From a checkpoint of a small mixture-of-experts model trained on Wikipedia.
Size: 14 layers, 211M parameters.
Below are experts of layer 8 (counted from 0) of a mixture-of-experts language model. Rows are named router (the router's row for the expert), gate (a neuron's input weights, with its number), up (a neuron's input weights, with its number), down (a neuron's output weights, with its number) and show model dimensions 336-383. Each number is 128 + 24 x the weight over its row's rms, rounded and kept within 0 to 255. Numbers have three digits each.
Before each expert's rows: "gets" lists some tokens that make up at least twice as much of what it gets as of all text. This comes from a sample of Wikipedia text that the model never trained on. Tokens count by the router's weight.

# expert 9
gets: "9", "\n", "8", "1", " |", "0"
router:117101096137169103155093092154144146149102122076145125121151109157107092155093118148108155125111102146154106107149101104124095110157103163164106
gate0:171151163103162124148143125093126167159145158155154132114102116126130143121153146144137146205101129154131125147077078124132118094147086113118135
up0:156117120123098117160118144137128105116119079168147153138166180169104112138148113135118102160173092117136133160123126101147113141119174129078096
down0:120159110122138133136104108143113195081120133120110121119132174162112123101133140150134109141174088146162099115151166140133147124099119131151165
gate1:131120117096122139139092156145146116117157089144113135142112164102135125107110128152118100130116170111141151137135124114119090106101158121122140
up1:092181165120125155104152173100143152117131123174156120139102162122109120113133133140116079100165111105167129144114134129166121116156087176118116
down1:110125155145134165112123099120099166131148145102082172109152099090123138174176098131108125125101122134097131144145102150138135164100145115123125
gate2:140123153153123177125123120162175173131112108158091110117144124096133137157183128142123114122087102118127144164079169135140116130091145117097133
up2:157116120162098140157114142100081137085126164115174117135194122121121108129112199126170133134156121138134128080149167156127115136133121186138143
down2:160158105080138111153137182088109141123093156133141120167102146131113116122120109161098116088106108111123151140147116149160135097102112159072114
gate3:138108123166122151131119147117098104164132130183152122157138133140151140098143094105141128123078178128136121134133094138131177126072139142090106
up3:124065118158112119096157151067108136128141149152113107107110151112133137128082144174123121192115139084105150136143122132128136147093124149110132
down3:111138120124126131142063128166155149145097107114109121161135138162146133111095164141130137139122127130132141154138174135106122136093098122133103
gate4:137115114100119114153145121125128132154108137124109160132161145096124097162128114108124098139129138106141098110081132136137126161098154105129119
up4:128125121134134110166065135143134170133101139139117101147153168113092146142132123114083153097114107137101146105157077096156149125133123149152156
down4:152076102159058096131152089135099133096150171165118120119111108085143144133050150157140116137149139148105097120118179097127118107112178115131135
gate5:097132131176120101146143113150148093122140155108153144157121161159126128090131108129139172112159114083193110128110159163124154079127160170114097
up5:154125124163121136145109150148119171133137115151090153132113174142148134135118116112165142119112120133137154112132115157180157144131123146143142
down5:149153092137126124164142122104101150145147115153100139175143102154120150143117149151167117157146095124157111143149162162079104130121163147133142
gate6:139104115122099167136141123114152140119140141109140101203125167104156145143143114115158172135109144146093171108131150163086137136068101178131118
up6:153146102130081158109119151144152097109117132128117115131081119119122159172113135112156144105158150151123143126089137119091138152043143143132164
down6:158125108110151141110119119145116106108169164133128132078121110140114142120120087106094116133147124124129132128140083163130127099134104126110112
gate7:140122136132146152116126131134086117131147096095137112101160093131137138107142145117115129115175148139138144137137116112160141153102117110108150
up7:143096167113155110114134146136166144110102150140157191114099141126131128117110174146152125150109104116171145135109123164117128149105143141090135
down7:151123127107140104121112136102120169122043134099141174134084110113127082147130162149109116128141144116092114159119142132132111090104093142123142
gate8:139150088115109133151150133133110127133162123113112093153176082120124158104149117110110134117139153137116112166099126153111163145139146094092068
up8:123172085104128128131155105172120141134123162141155138154113112144098161145113145122113105103154136073110096168146092131119143092126106117094131
down8:173127123134149109152109155121095116125137115150083164144100117177164165148135136078151147117154172147118120128122167132154137131099162125117118
gate9:112137138060087147111159118130100101086187121123120147160117142127097092165126116138090128133143189146129156158151137155095142181116148109100111
up9:110155149115102098155166118120084131132172085136084149105144100151099088140148096120097099131194148113082165127162143103138105132129117135141156
down9:140119160147119151110120147168123102129107155117103093135086086144075119111116111119133094148118117110101102150145102124080139157136162074104135
gate10:130110139087159144158135154108120137075122152128116148109118144121111158152124112145131145139126167112117109111115108078115145120135130149127116
up10:140074128146109123113142132098117117069159145111123128139075172125095138153169148118182147118135163145141114100124129107119106121117105141121138
down10:134140121164145071101114134066133157105165160146151107120063126164088132106122099125144156136155149167108112148126112109136153140151125183146059
gate11:151175118141128143122126178134132069169102101096138148092118124143130160130173109149113148131104122143076146158127140088121091122088121080155120
up11:135158140093120116112129177116137082131093112098119162144095144108156150147130127150120143140128147157088152132090143109122094131094129151131090
down11:131158107119117112171102102108165092113131114115100113111104129121123125088109164101088168149116061115151134139125117162116118115155105128115136
gate12:093097088135124156118076206119121116130083130144135124145096117136183097099094132133132119136163112119158116109105132139157131145094138160155098
up12:079078111146138110154123137089112128116111146120154142108132124143109147089174163103119116112113135103121140087122151133124142147097145140180099
down12:111143131130106144129167104114146155072121137162079123144146123104138133128138123143135137143118102160159111140175102131090118155148120132092132
gate13:150096159131111123150150108144151126106076119148155133116113096085161151164111155095136120147136117131133134117119136088133121151139160095139103
up13:119094139173088167108140149133154126147112156118178157148131126113160099145147113124070104098154142160137123134163121122133173098132132129176149
down13:152145133110092131130152156112139138112130149117138121153136150117143108121138080128162125111127162127166118145138116117142100135160128142144169
gate14:120134140088084102088125094119108130117173106142132094165138127106135117118108111146145089104123123101111140102139107143157112087100101136131103
up14:144127152087113073100107129106094134131141096156137098131139121106154142130113109106107092105094176101116158149123115099130121061140112146106064
down14:084102135103127124127153138120116161121116115132101133137133107099137118122118106149133140119144109107101160152149119123082094079131130190152138
gate15:167126124097116111121104179134142123116126160081131159119119147123135140113096117123102131147128208147122125120080145150138149142084122137107163
up15:144148145141147095118146112094085142120143129140123170150100168152120116139093168090117111112137156123106146124140095169112171120129141203127152
down15:129143137117150120132123129154123174142127093105101103103127095106156089139125136129143129100125151135123132157124145117125093146121114195084137
gate16:113129153103139181133150157134126126148147127142116141165109116138159134158171124134181096133115121130143131107128145105132130125136108054113126
up16:112131128118126161150124139146119119165140137103132157158130105143186115135150162152163099155132119131109127077115134120117156112148089102118110
down16:131112142134153085121097120161114100151092160165155118123096083156142109149119143077104126136112077170131156102135136059106142147168105089174110
gate17:135165156121132142133097150125117160098157135146134113128140098104118183120137111109105144117150113106117144148144116166100124144114099112140139
up17:162109149106136145143113169143050147091170101134089115123165063096116104154145116160136169093138124110141111121108126130118162136128133125122157
down17:100111129131166129149148171088097138133086127167109097122170130146121181102128124127118148157137100176074100093126153170122126134109150121114123
gate18:134104140120146122105113129123140061119148093141179115103075115099077133103125125118123120131074171138146141142131150114131118089102119134083128
up18:138149102132105173115159146100172123130149144101138080082094121121122140170130134114125160166080145111163146172167194100110078141154136075092114
down18:090170113135107141131143111116097116140114113173143105137118091116124150109151157165100154137124116129108148152091137112143146116114169114093128
gate19:142148149125103124117115136138117120136145127154108112126130164127123130150126131110185146164157115127186137106112146131129144128111138131112123
up19:173141124144125097138122096146122113139144133135121087110109143133110142136161129114172146153137148100150124154180156115096128087085123113107155
down19:135128145145155122089130142095120120085114152124106116124114149132140088187118146110120180133117134185125127134114122053122173124160091131163080
gate20:126135123125098134129100146095087135149152118088101147103149163131127128122147105119127095147136119123148156124129118091113125163134079177109129
up20:162172128143092163148082127098129096158127159083135125121174140098141148117151110163107086139155117154125138101139160107109123159131104168125147
down20:132144177121151102096106089108161129137123109156177092128102104137145150143129124119137173119106133112117133147151155101125102136154099125095119
gate21:147115138115171149101132149162125159112138136114112128120092140107131123155103149148169132133165093124153108132116137164156106120100124173137091
up21:149102110100155156136173132167119146130135140152119141117118110079126086149105146101136131151117114120133125159138140112165106101110150153140101
down21:108094122117112185075115135125160148145147131103085118094104168152146134138154117131119144139100111119115139147094152105109151126131124128159160
gate22:144146138125158141118123139100156069102128147138126104157123120122129136135146112124133109088157173113106117137080139131131107126114126143119130
up22:133119127099160112152163149108133112082137144136151177103130162110108144104103121074104101123156129133089154144120118146105108117098133125121120
down22:155165128142121078139142124100112150081117154064175133151158151133124102106158150136127127141146158151151122139130129114086119100147129146103117
gate23:101142099124153128148154109160116075120151099129090128131135140116153170131170115121136122135161127100116147109092136115074124117109072127154119
up23:134102113110153128151169153142126093128131091123117136127128146122139170147174125148147136147149122102137114152137130111077143087154076130133121
down23:126129152071112104149114098132120133132125112124108105117154101113094140117112147103137157142141115096122121126159089127138104111152132163095112
gate24:161112160187160134135158105109134136125163169170095169117137146125120215104129082156133158111133158120141136106130165098104132112106116194124153
up24:149106129179128136167174139085088144129166186161113179110134114139094158111143109096156146155142147097135102113136161077089059112098145147134141
down24:121116122131150104091128134125127161131112142135096117133118121169109119128118106069100130144138112161103101186108122119112111081139110138147120
gate25:147131118107122147107151081107077106063145153169086123080138110170137085128115143152130155173141082107126129132094137096125088121153088163121143
up25:129158158119140128125135124108111096136115082097106113153154140149162116137098138100088119161158123180104134127160147116127126086145087167104121
down25:152080082153109151126109142102114128145116177138106161117133185152137157081098124144126153118128101139133166154137129145087132106123172136118142
gate26:168137150100140123174122181078125096134158137131096150146150125113148166144107161111117122135147140155140151112116110118104154053124113125098140
up26:169117183105118083106115112111128076146113086122136143123184124118081116141106123140150156122157111121087130138137134077116164091108109110144099
down26:082107119167147136119162113118120141076112150079167182150092136128110117149128130176095136107115115122105084118121101091152132137159090099138158
gate27:156135130138104121131140117121060135144116132137109099083123105149102142160160101128131106117176101108137118111123151087100107112126127116152143
up27:131117142119113137124132108117165117105136123147096098161127146101145107107109106142122132108117139111086130147144154160151118120171104131128153
down27:079115135122107145089118173121146150090133166115124138143161120117103133128118157144129127091142095118086069162168096131121117158115130105163172
gate28:110125105169123125157131147120152122071129141125121150145109152119113089126171123151153113150136109138120124122123134125123147099050129112133125
up28:110115098143129129080154115104189132138142100127167122194132120110104146115143099134117096171129132129100134123143102092143123140133104133130102
down28:139111092096121098100177119112138136146135140112149150119136095132167142152143141153129095102134077167138145113137115127084145117106137118157136
gate29:081117148140155131100144127132167136127140108119112161142173182129116130134132138116096127133145163118092125134150160108163159159083155161124120
up29:094106118123147107059122094123146119105120169103120192151151140137084085143116129094083132123145148116103117137144153120152152140080110151142105
down29:154119111108111121135154119138115109159139110121131094126104159134094144132115098118076124123193137137106157142155134130115153070120132128144147
gate30:138098101082124117145168110094159146129135177119110146144138141102130137114136083162146168134135118139135161145106115143097114153097154198117176
up30:144073105088163065137123133136148110156106147130152157172174152108157124108108103171136143135115143134158171159116108141122090128145158178115161
down30:134110176128108124153109112138115154075094150112132137093149115130112120106093145164131132114092136179132149128116160146131129171170136162155149
gate31:123102137160065122132126134127100150157110104117064152115056150116107093148117115126140140120141125123085111115108154160166168125155180157100122
up31:106088095146098132120173102137146093162165116102114126110123122141134102137105123136153105144147129109122145146119117135165149171165134111142104
down31:144136117127134170136117085097128127123142121122140135068131127140102103123139132105114141099171113111090102134153167120149119157096130089112108
gate32:125128107135168119146100128109132123141179108137135134137104123116083160142135109121161140133126155097149135115132162117163117146099144157159144
up32:155121111136165153155104104120124134134151136122142156147080158093109140160136108150145126132104166116144130132071118101117132125098148127146122
down32:121155127122146120179149064185131146122186159121132132108101162123145105095112101138180122113137109114124151160152111152105121136158132116151128
gate33:110112133121136167174151131178109160117180126161095134087141173162129146114128124127143110115109130085119121105114126143131151132055159103100169
up33:122125140140146156147106100140111122132132131176104139097143161125108114115137112116146092082090147132130138121133109141116107106071118107098183
down33:105152117100162146130147102130131083133120111097099118131148171080114141140129140142137138148116112083178126140116104131128141102130119155125138
gate34:118129130093121092134128145095097112113143099138133150132173118169138142153133161130129138106127123131091146149126124153089110166138095161139120
up34:101127142077117113159100148110113141158098124131140088118161150140137105169118169121115104106122133122086146176140116135110108124120116165154128
down34:124107129136127141176163153138130117178147131106132129101145095124108124124133144128121125140118142153160127149109104071130153062077094102129140
gate35:092140101112144143160145117106150150156122156103144143149154113123137107116148168126147130139128128097151134107141161121096142142102127130115172
up35:117137116115140131145131108128144133145132119120143101141139137096105079156136174093117135140169144115170116108113167096104125164097129108140147
down35:146139131131128089085152133153125154127135102147101146091143111109137130129118114150100164138176145120123106119146080096107106143131136137142122
gate36:123113136092118105108126123148113131130157113151104133128106193103099132130144089128140120127111141125123109085127140147161101113103120133119185
up36:142134113063159069117097131130140186126172107162101126105109185109114151121117135108118147111109147116134107116126136186169148062174126172084130
down36:133114114143132188156144138117138153174127111163093126151106142081136153102132104165137125101106110138156146058126134122115134196135155086130121
gate37:156164123112122128124105134141140114105111155140127099101122147171114173118166107135143129100103194115113140094156113138114140117092115137126176
up37:113137142123134118104098112146148146084139090150112137195165148156109146145148110145155113107121154113095110136153103146093145132105175095100166
down37:126122124129118107111120152108100103142105099098133146133143132145084158090119114122132109106133125150099110103127134120123169142128139119154132
gate38:121138105164101134101108122152153082111099164119104123122123141096143114153124165122106119141153192096155140141140140109149109137119134138123115
up38:095136096116076080135118141144099116128104157117153142120109145107092119129107139146123154140129170094165130118114164137137149126192142163125127
down38:177147152113135099174191114169108157157103170132109161070123098147131128177105147121133172120134145134126126138113127127130158135148102125117094
gate39:175137124170126117094140110152079151148156126111153177155098156098164121108059129128099134148133098110105141085140143131143102143112136167116094
up39:174131159136117086130131103131073106141184126119170157133130119088145111123080116124080165142148074105104138095124180120148088130065105122099092
down39:130147135136114120139110084095132130134163108156158135200116127132121142174108128101137129081134151139142101093142135159131146114120138134146139
gate40:151119120169093092100081123137161129144148145134128145144111135166122139132164131125115153165118156109143094103111156145112148115116135133148133
up40:143113141149114128123086129121181160142177131130127135126113128135112084148104114097128137130153140094116105112102135136118115135123122080143108
down40:115148143116130097136152121152116120112154163063131116141179144109151170123102127135121124146122138135115174115113121175106134166109149111107159
gate41:146133111161144143142142110127140058075151149152130141129074162145102114123166155139131148152153184145123133143121130103111145142070160127134124
up41:106112133145148137135154093130169074108116139133098131099096167100095160133114133126128128134180142119129170137104107101167161102184136108126105
down41:139102151141137135133090129102139130143122119089149105116120123078157174149084151154133111105100167148109147085128144151131150125137199178113151